Experts of a small language model.
Size: 9 layers, width 224, vocabulary 8192, 55.9M parameters.
Experts: 256 experts in each of 9 layers, 32 GeGLU neurons an expert, 8 picks a token, a softmax router, a shared expert of 64 neurons.
Training: a variant of Adam for the experts, 563M tokens, 8587 steps.
Below are experts of layer 2 (counted from 0) of a mixture-of-experts language model. Rows are named router (the router's row for the expert) and show model dimensions 0-223. Each number is 128 + 24 x the weight over its row's rms, rounded and kept within 0 to 255. Numbers have three digits each.
After each expert's rows: "mostly gets" lists some tokens that are sent to it at least half of the time. This comes from a sample of Wikipedia text that the model never trained on.

# expert 46
router:126089121174108119118171166132103103110092124146100115135131129089166108156182118117110130159181131136113128129149109131145122095102139135148110082167147119136175178112126111133139137101139115101160119146145151133152146130152148106180170145124127128092138127137122149132107125127185121141151142143104141145143118127080107124133106114167135115111098110095128163136150096100122097092128125080097096111133107159103143177166128134141099127113106137126172132113104130135082097162161095081149126127170142152098167118171131169130126097171137100127145153144100158116164115131109155102153177088105096150084122152130148108155131113108126140148141137118132141089135119092137115137123
mostly gets: "·", "approximately", "athlete", "Edinburgh", "fund", "э"

# expert 41
router:127126083112089122118157099129125138087105101164135146113121138087138103115101159146141143125115149110128123177104148158138139132102143117126173118101144145135126149096106078137100117123130140122141152129127153109113126177086140121104079132167129133140126147143144129106118149111087102164156140160123085150110135107136123170188145145133147124131175117156162134062140114106142136155131154125108098097165153105101153155178150079100114120185127126111139099120132137114171138120129143091106124118066080117126152130100104147137150111137147127131122140070140177079129161124094127163112119097105150068139139139132148141125107153174100126149146122123126117151133104134114145107131
mostly gets: "|---|", " Starring", "if", "ically", "г", "i"

# expert 129
router:126106130109148151106130133154084141094112096104097164124127119119084124135091110139109102135115095166160094135159143170155144114148149112099164093159150151074110147091138120113139107123114140130162113084145140116102108113125174120106103126117090106110119100110166093129173142166162132161140123137114139151121115175125137108158135110129129130114133143129146175172107102100153122139154115133121140159147141115126166128160099078129150104140089141111115161134140087121127126145083150159172150091156172151134094119134143105101145128135097117140205145142091110125130110154131093148114105137116128104174087138111128160104113122119138165132161102149072153116147145141099145112121
mostly gets: "\"", " \"", " ex", " me", "\",", "”"

# expert 49
router:128144153138161094112121140123161157139094126139067094116119104132142116106087132125161107106136132099058117149141150156101118164089150142153139165113138130093128130141114132127104125095129110146094135120148117148131129144111121131108111123169123106158133117175114128110116059153087125150147103084117131135118099120127136139141126095135139103179168137148178152091096122125138097119150106163114103114120121120121128105170168109157124102125162091121170079136140126145172129132125134147119151120098096128167108145080115100129141165119142149110133149082157157101107169164127092101155143116145153160123133159125129133101166156117132152086085127105090115134094107158095118108106
mostly gets: " lost", "spite", "signed", "ably", "allowing", " losing"

# expert 163
router:111120116115169141133140115108117160162148149153087117113135122164151103155111138106128095107136146089091098081089185142099169115119120145105134137102101119096147152159130154132139126088075150133093140149129120126106100139160109112118172117160138129151135178148149102093166132158104120131168133112131125161150100120155130147124157167123174126128136089160163194123121163095141102145117116117180095182169117123142119147147131092140157107113111096171155104125093089160147127095148123122173125123102093143120113098141125123154139130121117119104117141091119134148158116128126097156111143136095132143122128109109136120155159126088143114107094113120100135107111186138151136114154
mostly gets: " when", " by", " while", " if", " him", " where"

# expert 86
router:148080161096156132132136129098108144143178164150125136136161115129107105135123156153084152115145088125113101114136132109146123118152136115127140119143111143073137112133138114126149135107154106129119131100105131157067095134118121143117142139103132150107095098129140105124170127131152135085129108143156151142102137142120088096111166158079125109123132125140123135131114092196142125094082130168096140144140132136108172125115125091158127136106131099120154132153163167130141179100133121159178136134138157096178120159137169113105137133133099159108144140138118119128124089183105152132158136181167154079121155174144126178094118101090159124137144143159130140135156134094143168121111
mostly gets: " interest", "ν", " union", "ι", " di", "υ"

# expert 125
router:120111148079169100148111140157157145095148105137121099189158108131103132092101109167112121147106141140155093146139116105091150159118126135129153171136113129137090120113163120104126104135104104148120156119125125161123100084123109122135183103096143112156112129134099082087151109103079120137183108143098083130129125102099153125122100121122119160132166175139167125124107131111152078149101134172118117099127136108115098090164162128157148101150132088167108093149160129140137132150128112160104108164113112143172141129127133085125180084138119135088131152118087123106107160136111096091122140102103153135118116137130103119107125171111139153145132115099126126134109110133166137115150
mostly gets: " of", " at", " At", " Of", " representing"

# expert 181
router:096094113120139178145121145133106133183175125148085120117081090124118133121095133106139114108116147099127104108099135142101123133163123134132105164135127134085138136162133140153113109109089095139125134111148122125128110099166130119145123096154131155147122184122132131126119099146129103176089145099113134090153128091141076146118166127087189054143151141123148119143105163107163129144132089137166097096110115113126105149166144126152130160128127121121148107087137090153151132089146141084117112173137117093141112142091137123099138152142174101088129141142108156156126159160108116136158153134108118108118152108129100123180147126121119127111110127102147114099098171166149132109098
mostly gets: " becoming", " considered", " making", " as", " became", " himself"

# expert 239
router:096120145131096135106138127124148114111158134099134148133135107121115159126153131146148134125069109128122104137127140118096159146114109145148116150092116137178126124117125094154147124134091127137178136142119142147090096142108130124107108142189128138125098167126106115117072113133129115094184107102135097150152119134184140126153151154144097147172162094145140110134120126113117140139149167160118116072166112118106124103154169155138091175154100140104073082129164167119142101151133125127159131105098108120103136134141120154153103133119140126151121105078124115104112120093165096092140141101152129157090146110137139123151134164140120084125171192099146114114125089145147142151171
mostly gets: "uff", "้", "hard", " throw", "load", " round"

# expert 124
router:124139148134077103094130094127142147114091104125101132136123198138155156135123111115131146103145112162141161147138119144140134107112137133184177127136147127153107082096094102112075122129143142160144098144101128145143121142102111139083082112151106109094090107127147148084132126117139136127089154134162151105122113119123168153111130161143083194130095116141108124143136122121094172143110136094120148135124137124146132126157151088130135124138141063115115094129122142108087170165141159119141123098120083115123081136152177127123099130140066143128115132147156140158128107085141130137123125126107128095156154159110111130120106138158112121115130163141100135157162099160126112066127
mostly gets: "di", "graphic", "die", "oli", "om", "matic"

# expert 45
router:145110163101157162170139116169161156130107101158118115111144146116087117103132166146114147178100105143130133170103132098142087119125104113099164147148163101132124141118171121179146099102117100111117115135099101113099141145083139127127095092106089169154153094116088163144139127138105111120108165095109089135146103127104131133122169147095168148147164139101121113110102112154095112164128107158127134144148100132089130088125121138116156137166111113109079126135159119135169144101126135110072121162100116101166107143086152102105139145112162161154129141118152099128133138082120152156125158162169156129151125092112090110148105137089135141126125157092116121129114134123121132138132
mostly gets: "″", "′", "shire"

# expert 101
router:133093145125141122157126108113086152128133136143171134127143138125091107102120109104117185138164133134155152141138095095134164140117099097123140124132133099134095146154139140122114082106134135125153066110123130120129143139136116122162149102120122173078106105165077111104155112161094120074108118139090156140107092122124118126135121141118154157131143117080114090157161108147108112149110153117120092159165102146108137125110082077151117126133169136099135140151104151156112134154129171118166122105132147125163127116151172141150122140154108119090126149122105126170058114109139139093095160149150113160097143118110112117085105124137136140121104110101098099180095108163149164144096
mostly gets: " Qualification", "±", "minute", " females", " Gor", "?\""

# expert 226
router:119118126093153137118105127122108148091139098076123155116111116140117179127149116154091122150094099144125104132125131127076149095137156087138108134120096114156113152103156164098118110120097137104128112067129120109124105118147173117173131095123133108139128101113126086176139167157154155149109121141115152142145151141111148110158097094136130115124169076174142152112110119092124135134142117160141095133126103121123087147114096128128162135143134144117113176098107118154071147153136153147092100139127148144129103159115130125120129113155090102121160117088108129160149167165107192150165106124135089120126136092121162139160117133096081088126122122159128155154104101126120101149165
mostly gets: " \"", "featuring", " my", " “", " song", " me"

# expert 221
router:116130137144117116109152129129118121105114103132122130119143178124149176101110090134153104120147182120138150127118082150118174138152103154112196121130123121152147099145106092101090114092157133145115103094136126128152081120092124148115109125136126102123144077129153105092135147116165148130109145107119149125099109150112118145138156128117114128146139129137135155152150118099093112148116165160127119112116141123105110126141101088109130099126147085126170107110114154140145169116096161129081172098090088156132144097153135106117092112126118129122103131158168145138093167119114120156105086112088119078153136174120102135122148181169125126099105098152102116157123140157090101085073
mostly gets: "ese", " Diego", "n", "long", "throp", "agno"

# expert 57
router:118177120124163113147152136080137162087113119132133135112127100128089126129157106104140132163152155150135114135112110129146128128158094109122146166115085150149112111125102135179158098164133165098156103154101113107112165103119074117087168130148120145142110141166112118127156102119120136132141100108125111098155097091134132125103112117092168111120144068115126109120134132130075147170129147126159115156145098137118141127119123147143148109119143106156097172127118134105086159086139163103197159092128131122135102134129164107154146142101098142116085151144135172110135113121102137170104102118118117158117102142132126154078127112101108159107125090116074130148117099137070134112148
mostly gets: " the", " that", " which", " it", " this", " its"

# expert 184
router:138121128088140149125161142142120158105125144103124124130154168102090156157122106150086099129093111151119123128165108121173108107115107160121130119122101105094112127061135123111143150139123100133151123102074102179089120113138156106114152165122139097123127137085114127115124139067159108094172148099115129116130132155115089126152130100127104136103159109062165152113134102130141139145109132143159109118156142116134137106146146123143143135103110082133136180145175094095125127099166096147097129095138119137156150090137118111134148161122106120143152104184143109159140113162126127113128126130103142098155095114104132172133169187095144134119169138117122157103136116131109150120183
mostly gets: " footballer", " born", " union", " law", " football", " politician"

# expert 237
router:119112144071133123101154126093149105133124164181114143123100125103172154142137114110141140144124150142142155079124105122136119148156118150073094130076164105120097128075140113090170105118121151147084110141113066097131113082101119071126104101086120174109107128107109127110143128093132133123095139146114112128099122121111118178130118106110151125134160126094110115105120130162129159125097145143130102099159158093097083136131117138137143085078119162122157113152145114127166146097141151093082157091098122119139174162073096154112126146135131115146140125128125149151133128159128152151122131140127132126148151098105134130137170143153119101147111138114156139118167150150131106161114
mostly gets: " Right", "vić", "ović", "zhou", "que", "ová"

# expert 220
router:179098091100151111166111162127155105135112157118085131119111110173090111130092109129119103148133148154129126134123111102130158134110124104138166124162104117132107090160135106120149156165094137126129143101109134112088109116101102118164115097098123124158092140108094108120151106132095099099120080114085124119131099086160107153154113136157090104126123134151130153093100135103113097135132109147094147121134140131127118119129125090136117126152158102140117134162138137178140160119127123120124113136144129150156116159091111097095112165154124156097118163177084159121104135139108129087134114100109135102103181156166114140102143158085138165090177100093109106128084081143125170120106
mostly gets: "In", " in", " In", " Since", "Dur", "Since"

# expert 122
router:126131132163083169128142121163108114145101116095148131114107143104121115150111142139105138121082129164147168145161129122109139149073135148107102106078149150140138134110116132128110117099150117152130144123093095121092148145097102133136087107181127097095161131159148112098104138139149141102146157124159102112122129119136103129163115124156095151132160100117172134104131096132147114157131166126155144092139124137129112131183174143131102106118114099103099100097156133136172083139151149093108136117096078121121180108137141138151150152116142118154112087103125115147126159111099096127099123093157160079131071122109154116176152154138132135094156152166111146126157089139112094119162
mostly gets: "ship", "throp", "uel", "ati", " Jefferson", "elo"

# expert 84
router:198117080115118118128107104104130119105132116143128131171106088161155138157089177127101118138111168129139130175099168138128097099081159120146139104128131128094155126099107124112169133136144152160132155130151166127151108113139148115149148118128118084133125128139169121126124183085109122138123096166140129115087154120126153127149088097134117133104111126119144136095203139120143143080160100120099127119104119104159113171122134106086161079130106155124153158133115145126110138155146128099120115116126156110154134102119121133109127122142128163129146154115155120095130085109119111150144130081139093108152107118147119121099073160112106145143159120151194104117101122093114165149113
mostly gets: "year", " Coordinates", " Genre", " Genus", " Occupation", " Website"

# expert 5
router:129115127136160122130128153077107154149141137112125116105128111122125097135127124135138103155141121190081095130121132101095119083118122155146110151130118124107114102099136097101144140077134091070098121129135141151122092090140117090084122133123123132127104123160136111149117114156158173102119145127115129071119146129154123085108158106102154103112186127138121164134119103151080104088149099145120092133095069195090118082160142116091177127076130085123098100152123144148131126149131123127126153117129168145142106149152126128156159112169107127105081113131112143141105133128149137120139113138138090122150142155127155165102141139103138141144113107122091108168106088155130123119122
mostly gets: " Route", " La", "の"

# expert 230
router:125127140109146140118129110104128157144070130093152086111157155096166121101141142119127078165116104110094103150164113106126149132145155110111099124057095128062144121117131102181113106146164111085112132107138142148113109117164152138119087121124068153146117118122170169135110131122119136120135134124168105134151105148125145106148124142165105094137159106105167122131120148138108105128125105128154134158150108108171131158135104116119178091102092142149163164130109081150114121116144149127161119101104090090116149098125146150158111239096131125144113127143118135118125103137165143130118106119122119093159116136104144130130117144131128116131171114122118141117146108105126132118147
mostly gets: "\".", ".\"", "\")", "”", "\n", "\","

# expert 103
router:116112170133168125150141104158109102140135138162140126087153146125119106125127106151111151115098138143134103112133073140112158136142102136086091146089106126123126161108132103168147161092168111123140090137146112162082104129137151131115142115111146114095132144123126148126158162102138141124130156125080136142126069124103098168127137126141156101116115117130144109138114130125089118085105077141118093113115096128128166103176151138184116101143095091111132119151124073145122161122114139144109130134111141159141114171150136111085210134122158120091135133124194121142133107149101159119153119151108124112118099167096120141099143151106146145081098111141128103119083138105118163153111
mostly gets: "ensis", " build", " proposed", "{\\", " compared", " def"

# expert 212
router:158141110135146091091136082144144150117129083124102097119125121133096117150124149145143148154061154155137130154121108107096152091128154174131157103080165130115068104118150104150125117117148125136129133151139158115095118121156102111076123133097124156103129134159090127098134096129108081129149127155124098122115141113180133135113117113129133165132138152081090135158134139078147153135172160137100089113132122129116119116148112139141174147146163090144095104157132132118146133124081141127112137122126110179130117139174151116124131093163128097136142081118176134130095124096160119116128126180136167140114134154109139137104108126130124118103133113143084103181117115098128192143137
mostly gets: " ±%", " temperature", " lb", "Species", "|---|", " Elevation"

# expert 56
router:124123137112167106169146109111127127103102136120146130159145150133131103146102107128107115183111115114133178100143141129168133079162113136142105093112117122067119100135148124135141134156138132095166122136168148110145107119109117125133152135090068102162145127113161168149100078101186166116126120082100146116134169144125145105132125135105165125093111130115133140129119145131103113127154150116142094135123140119103141108126098153153122151079133133162165116072149109133101123098099100143187105093146153123144136145143107151078100139122115161116153139167161120135168088150159105125113158146129124194141107161120134137107140140122142096114147104127135127117143135070176103132120
mostly gets: " school", " album", " club", " company", " film", " station"

# expert 186
router:139138137078063152128132136109129150173155134117108095133142113123103160121095125140151141152080145117085157068118170083099115154134118141177126096098152151100100155113126098120166157182156126087166096162154157096147113106143137141117108132136118100131126188110133112120099083114111139087155125103128117126163143130158121146126144115097135132161186152142120137140166150132165120112130136133159119140166104118107130095170144129134112106095084136111081109124111167114137118136146126116135104142111127122127153130103124120150108131098138145133111115112078114095104120125177134117125139144140146105102115108121096132118127174110101094116147153130133099090144116146163128163178
mostly gets: " Votes", " website", " medalist", " service", "keeper", " statistics"

# expert 91
router:164114172111148129126146133112157128099105151126114138129172110100141097149082165123126129146084099120128124132104111129143109148095132105117135133149076084078162173132142111127152132086164076102115113093086113154132115130125123121122107103106136121136145159135137170133129164183164141095150176160101127130110135141111108112140114092100113165095150127165153114107132112145122150146116135124122098123176107116087123125157100163164174152101139093135150152143101140105154176114139159133132138152107089112117116088125130114124169160132134146118146136075149083166141139123092134152154128150156115093136130107133147128083131163110156143173117135157128116102156103139085115104138
mostly gets: " Sir", " [", " Computer", " Alabama"

# expert 175
router:109124102103170114128113129113127160152098124156131133095134109138102131116188083110110113142102147122110099126122154116138134144134079118085093163124123115109100102128137147105141138125127126133105145133108104179112119112138134092091146127107073140086101171134157147111120076121114109091159119131124128120186090134166113125136175114136147111123138085146161126090133097130122102149074091082127099148115103114118141114167150099154144138136076129132091133166128099103110151078149163140165141111084147149137105147133114104118134145120119166128147121159107107100144111098110172096115126143108108140108065140082113144092114149119119112138130095117135139091160142138121173142132
mostly gets: " $", "$", " if", " \\", "\\", " how"

# expert 71
router:116191119136098142146085101151116157105113096160119144096151198084177125093124145159123126111129148168142181105142087127130166140116122129110155134141163127153079152149109107108045128123166125137137142119104115133121153135119099107138089132127136105115172072131122115103128125127126123147073155108120112132081130138094129126143131158122086184129117153112101122128112124128108125166133151130135156087135145125119097138084141124109149101143175152124136151134125122137130181167112146153139182131142100121139135147121129133159129113153131126140106122110142136166171160138109135152099118147117127123141139113128127113123120116162137158107131137149095119178165137166114112095073
mostly gets: "die", "tern", "mund"

# expert 16
router:096106129107135184140099094147120149149182114108138124105121128159102128161094139117156135114094124114154127130111110138137158139138134100086147150117168119102096109143138106168143151128117147100106132136110083118127138124113113139099115101126132100101128157131153151115141134160095133164120103143125069113163105116135103149159128147129151112091123120139133115124130111152157179137150105121153109147152098127088126107155101135155152150133105094131090134149122186135147136117096127122181128136071139131116105175128175105167177106098153139128142062086114124165139130122173123132111124171127133094095125116118177092120112112094106185104134128152111084119128095128136163158112
mostly gets: " GK", "{", "{\\", " GD", " FW", " BRA"

# expert 253
router:112143110128141110117129176128157110167118143105132143121150108114090117165150126126156116127117164151141134131126123139157119127161143095089120150109108172133141116157103097181121093110100142160132096128118124132125149084139100095102139104108095142102126127122122117111132170118138144162101124124124145083152108141104110111099130113109151136113150090108117175100109142120126144129147114114182105167104085128157115121095138159152161130123141083125075163124114095108099133087123161078169155128108134114132096143086139105107128112124109109081136121165089144143153127097095144164088069149116096108127094133179148159106160090103109157133110106136146136167098164109106097135118
mostly gets: " an", " a", " its", " the", " his", " their"

# expert 10
router:107088088086168069146158145144115120148112110136175126143120128084133081138118137135135136120127099074118116098107141142141125122136144138123136122113125104085094166111135120149094125137137141154147126143159117099138095173085147186114149118155102140104159144120153181129075095088135136153142089123106152161119131126142100114146169152135139095109152171132117119115104095140161118112139120114167135173152119137142120154132132101121088154118123084116161057083142120125164122152152153153158099113140152130156123088136157134155121114126139133130139136115171160139127134148134125157160143145166111150136127143117156081126115137096118129080155099149124147102088145093159134144132
mostly gets: " cover", " learn", " develop", " find", " allow", " attack"

# expert 134
router:125173103154131098152171132136143124096099111102155158144116123129160124099136109141157146177080113105145119089153136071118105105143138116163102140129136141123138151097132178106155138153136125122114135167128142136130115112140140141155137165116098097154147146086084136162116136143146124173129084141112122120126174094141135095150159121131102179142123127151113125121167129150133125177172109123135128087087139126100116121090119191110113166162121182137108132096101137144085134140106138128163105148147182116111176143108109182122132131129102104129120093155115110127149128139158145115114138145150160163129110119121161105147111133141133078141156132108156163116133102139137084151167
mostly gets: " Year", " Pts", "Album", " weeks", "anger", " minutes"

# expert 166
router:114102151127168137097155148084093145121114106103130132152179127130110108139112106118106152173133140083137115125142096144148130100131135128114155119123108122104139152138089076145152167103158099137147126122128118141125114085129124118099183090091130113093083122169117106113168173186111154108180129188111111139138119101097098154121072117114131126081148126139111157127140100134142138113094120151079137134177119144102104119136088112157166131121096138130124124135118175116104144111140137126111128118120160126147130149149195110102159124134116087129142146123165147115103083129138169158131091154119166110156125142128148138118149137098096131134121113111104144163099128090112117106106
mostly gets: "Edit", " Brook", "Village", "educational", "Burn", "э"

# expert 20
router:107116120140179119143091126145161129128150076130113130108156120156094134095139120133140101122134153177133081152156096142117096158129145100135161151157117139183104138156087125106131096168112135120127167144095157108140114119128117120186087113113101091164120123129081143117124109157099132161129116143083104163104083124114148149112088098143107143150141170142108083105102125095129116159124103132093126103148117127128105113148126161158144118165156096160138096146135092170144141125114177159097112154126111149154107113091131094118145131123142154110158126159091097117108151170117135091138136128091137162115105140133124099112151133107128163156147099115098114095096109134102139137090
mostly gets: " of", " Of", "For", " For", " for", "Between"

# expert 159
router:110147109110102110128160132099134152121096099153122143088139162088112098097125120110103144135166137139127110122153120130164176135124070107138150113168163142165163097140099126100098114127108085121136147137108143133123162109135107168135135098104121123153116076132172138122176140161139126154094122166129122105160121140045159155147115155117119141098135140173095127152122141148132140159131103160109185104089121125127171166089104131103155128156139168126131154107101120157111142149127141152122157141103107132133101132154146142129139112154101112088132156112134120139160141169108141122117138150074127124126151135173133127158135115181111132170085108151107123144137161136102105102090
mostly gets: "dia", "ila", " Egypt", "ei", "aya", "Azerbaijan"

# expert 250
router:107121117126124175124127097125103102153157135166128152110101153125133086119117112134121137090147135109136119116140085129169121173171089085097143175137164134149180184148104150152097087141147120158126129160093094127115181139127109123125131125106157139148122103126100140146150149170117109141097146158112142156131125140052143124129142135125123113099130152148127103115123127130156154165131123141121176106153144146148151157060125140133138128146135160091107137152140123155154102142155161144083155136116113122124130136173097148169133114109167138097123131086155127137142139154116148114103132149130116130112110080146160110170153095177108141138101146107157119147124146151119093173089
mostly gets: " Vegas", "o", "ï", " Danny", "mond", "rg"

# expert 4
router:132132085150151124167144119137106179101117155143127170148071093138139133116134141143119156138143165103113131167114146138113102116088089112136098100135073128087165140110103122120148157134073138128132117177156118131107140115149143086090183120095144134139063094153134121119134095113141119128115116141136131122117118100121123156127103113103147087136110121134153121126155085171110147130109090149141138144102123112126177133166115096123122125126112132125173181117089176118101112119101110118148113136148086071152130164133165132083111107143088133119141147119101143139124085095127142117101127108125108126125120138114167102105146166126152166124084083143104126131110112121134174140132
mostly gets: " Siege", " Ban", " Trans", "🔨", " caused", "ก"

# expert 210
router:143119114120127124138145104153098156088115107166137102149126141105142093112179123110135160148092132110137124123149113128086104130115125156073134161119172082124088131126162086184104151146152095104085114134105074103123144092125145117119108115116131142071093116120089159102122137120110128144108177122089128109119125069127082159139134102152088117109147130115130137089137106141134110139149096113158090100140155136134133142143103137074139087105139089145141141151146083142121157146107130143108116127111140094129126186130158139119158116147110122070102115117133126159077117142112153183144126159151121102142144122111114113117127132150108129095111164105134087119141139146142141092111
mostly gets: "dorf", " Anderson", " Motor"

# expert 200
router:140148141114100144109146106118105134132122119114162128107143148134072183159132113125135136152089115181106127095138124065115147174120119145103087087119136125144101150115135122099152142144106092112122105117107089112108099143093127125128076128147113150129128108117101101094107099134152144082166137107134093135095122144144088142143169131131100179153185134108119104106173130111115122149170151150165119117164120105127133123148143141148114096110120138132080133129172108110149093158134121126175167134126092124086164153157118133165146178115118101084110086133085098132107125110115149121088132137129143110119095128167109167114157170152128124145122148128107129121131109133124114177130
mostly gets: " Democrats", " traffic", " rights", " languages", " Empire", "style"

# expert 70
router:124162166137091128145078117100125117102159128100121145148141118134122184161098114125087086161112103141113116158133128098149115119136140115135170107119125115137140118140116114093124140137129134133122143077136122131185139148108122107111117099098132085119175129102165135161144161111140120111123124165158138082115116170119101094117103140107121153106092148136078134132164159114113153129115131132083138137107105096085107148112087157139160067118110160152119148111130157121106119150090136133152149136146129133119118126118116112109124125166129153166171074119114089135158115107127143150103151135153134121204097170096147121084095141101117154167115133113106097142100128073101129129113
mostly gets: " Genus", " Species", "Species", " Phyl", " Clade", " Animali"

# expert 178
router:130120126151183080119117145118158153121092171132148157122149090132126139111124145104140082110138166146148115115126126150135132098165134163085130142169156124138126119176105140129123086111114117158147125135122124127099140136126110107071161126131133113079121157135101106127174137124127160125078092079079146130165112113146138121118121112090183141081125150139134146094122103120105114162130102102177137143110115099124088104143125142130166128106158084109133154174109171096130184101128152101151130104128163120158102114103114092143186149092161144118114130130110125166154118125114113152125132127158136101100098163126182150125136145103127145114122111152124120164129140109094142133141
mostly gets: " his", " her", " their", " its", " the", " local"

# expert 137
router:117101158088127143123119131146135144120109143125177159123146124144087158146080120116158132095114124169116143130138111153098144166090136133108088129138121108082132150076114138080122093147113094120096148139101124102116130137113107127131090164138151131170125156120108143108131141104127127099169166148176109126123157146161128161172131145096150146147173111165167101102148111106146112146136131116120103126157137120139114157182116156149137083150142070121077115129127145117152077143137133105126130155080128133136128141151151150138153116103106131090134121116115157117125148097115091130100140103177136075167105105137118122108169153080142137138121140125141116115082070135085141132132
mostly gets: "es", " Kong", "LL", " Justice", "esh", " services"

# expert 52
router:091087146130170087151141102119123163124117158152159121162160136123135107120155114115082156173120097148095097116129091110151185120140142101140125167121120087114084137111136101114158136109144124139090140130148111120122130125145177080166169139116150137108110116128147145143136139130130128112117140156117160138129108086151111103106144115124133105098132146147126125130156114149131139109098124112153119120139130119135173139116085142140161144099119067103151142141123103167086181115112118166174097143138168140169117129173144127098153109166116143079099134174148117160125091164148157122127142176120097152129140147131129118104155106066142115120089105128115111139076124106152155141107
mostly gets: " mph", " Chevrolet", " km", " Ford", " billion", " lb"

# expert 99
router:114144141117140150117110128123147151096120175119150120119145147109152098147144118127096116160100119126115109139146093124115118116118133151099138154124139159078140133140115112159168156133132096108067148101148086156085116124123104122179068125100148106100111144121141201165130154105129167095161162126125124107141113121108136090087146154145111141057152153109063102122122135100125111130125117124110102128150113094082102110131090168100147110133118093086081157159132141184146162137142128126102170109154137132104117136146150116136110106131089147141128143100102120138099096145142133122125134150133163082114146153140154115104142155087130160148105132154110144098136118122125106127099
mostly gets: " Ltd", "′", "^{[", " Historic", " built", " constructed"

# expert 207
router:138157157129161133138127152117114143136111105103103147105136074156184119115123113140178103128106159160114099103147123180140099105121162107118075137166103136160153131086137166088125173106143120101141136133116106142107100136135126102131118158118110132090103154139109145121153150126123150114159135108133094107124100126092124142129081089128100101149126118106115126096161086143081107088128070129129118110118118160133138177176105156114125119082139152107162139117113099123116092120191138118142096085145120099150103154107134098108180103133137150120124114161102138124118126152139124114112108117153155095150096139138118169089160147102114116112112104117110177093132128129153140089122
mostly gets: " Young", " firm", " Journal", "Р", " Miller"

# expert 29
router:108134182133075102094117167086135115101117125105117125146125150154139175126120106119097131176113128158124127105110122127127139147185098135110144098159106164153146112145127092134170085131156139145154112111168142159167090105116105135120137118123107115139135092127134129119152135113162136125128106141103142149116183145151147136109137113124110141173116091163157137182134188111081126087116178140115150105083142108135144099051114096128132116102105184100129122118102128154113152136092109120133160100138157162122150126130097096121101102124116144152117113153123160106109133143118126093120122117134123156116136100167091144101166161127108149132139109127114088125099130143132088156117
mostly gets: " variety", "source", " tropical", " Democrats", "what", " Supporting"

# expert 236
router:125093154103134140150162133111091163101083160141088134120156110136104118165170092106133165132093136135162108158144124148116129105113155112106148137113124092132145083121148153133134168136108092122146105156120065160090091131126164099154135112119122135113095130152119123117171141143087127104142150151100125124143121117177118126132065116145091110144158097140084096143087137130100124086138134173113137115140122128126163143113089114100129156107146131129128151155096123111114156130147115119133085119152142100161095166142160103104145111196119114066161152153116134157092107092123130132137100166143106171124145153156110109119127143113129148118122113167116137129111105130163160154134
mostly gets: " (", " Collection", " [", " More", " Jr", " gave"

# expert 28
router:117090100110164134181116105135117081111170119139148136135133104145107118123134120143089112117133150141136090145119132097140144150112114108145136160135100127159147135137110150134170156098134129098128153129124122156142146106112172108116178120094144115128141177115106134148154144153086116120151175087086092107114086097131133113151137092134108085156091121154158120084120152111090133123121135173094149149107123125129173138118109139163146144159088164153117161131158137112135140131129166106099115139132156147116158118156090132126147149142115144081101131122100120093149135154107170110148141075111090158090103084147086138176148098122135111175152102114131137110084140110126133166118
mostly gets: "-", "And", " If", " Also", "enny"

# expert 191
router:126112108124155153142128119094152134171126146118085076109136084140111110128104127133149094139136135123064100106130163103104118146091140126081154125089106130136118130144153161135148113129100136156093127122141134124114079101147123085157135105130106154168093129160141091122159096162119152118147110130108136149151093104118155159134124108126178130145141117135145135133118140111133083126105125121136090145168128128164088105157183094176133108140123077172085074178139132149149124131134133139111111160076109131133136143148122141142149196136161124131161126142103113103092155128110080114174121134105153173105095123119118131126132141087144147136140106085113149137109116140114112122145
mostly gets: " than", "towards", " using", " into", " upon", " about"

# expert 107
router:120105170132154109144180171124099142087093106151126157103142134126130117106134155150185135145095128128152122103123105142089103099116109130107099137153117096141138182115144108133141148113143094102140131139097123168125147071096120111096107111115142103104144119144141119105157154187120152111129163103083087103156103101110123156150162111119123129128130122161132161091126125114129103157100096095140120081147095133121139152169087150112148152081158131165111121099120107101132079121117116128112157103136146154179118095144134108093164100136124091085150125098155130164149133171121134141113130136150115113151127161133134119101147118080155159123110084106155132113130141157144148133095
mostly gets: " Episode", " NY", " males"

# expert 132
router:101164108126155138122142107113126138175137140125103107153109119188177119125123107121106074144150160089107129106134134134136088144128129178132155180128101115116120142163111174143142127112086127129103118147142076130098104127115078132147136148131118132138165123097074162115153096087114099164151168112144084142117137129107174123099120141155147080098132156093137141134093103106145111148127134108155129166129123117127100140139147112141123158140136092147151127111121104161144154078157092112154089120124100104147144096113165123151105122120137113149104150117142134140137083134147071150125108102081115169105116122122123136172157115121151155100098117104110114094115147114097111103162
mostly gets: " where", " joined", " along", " until", " when", " followed"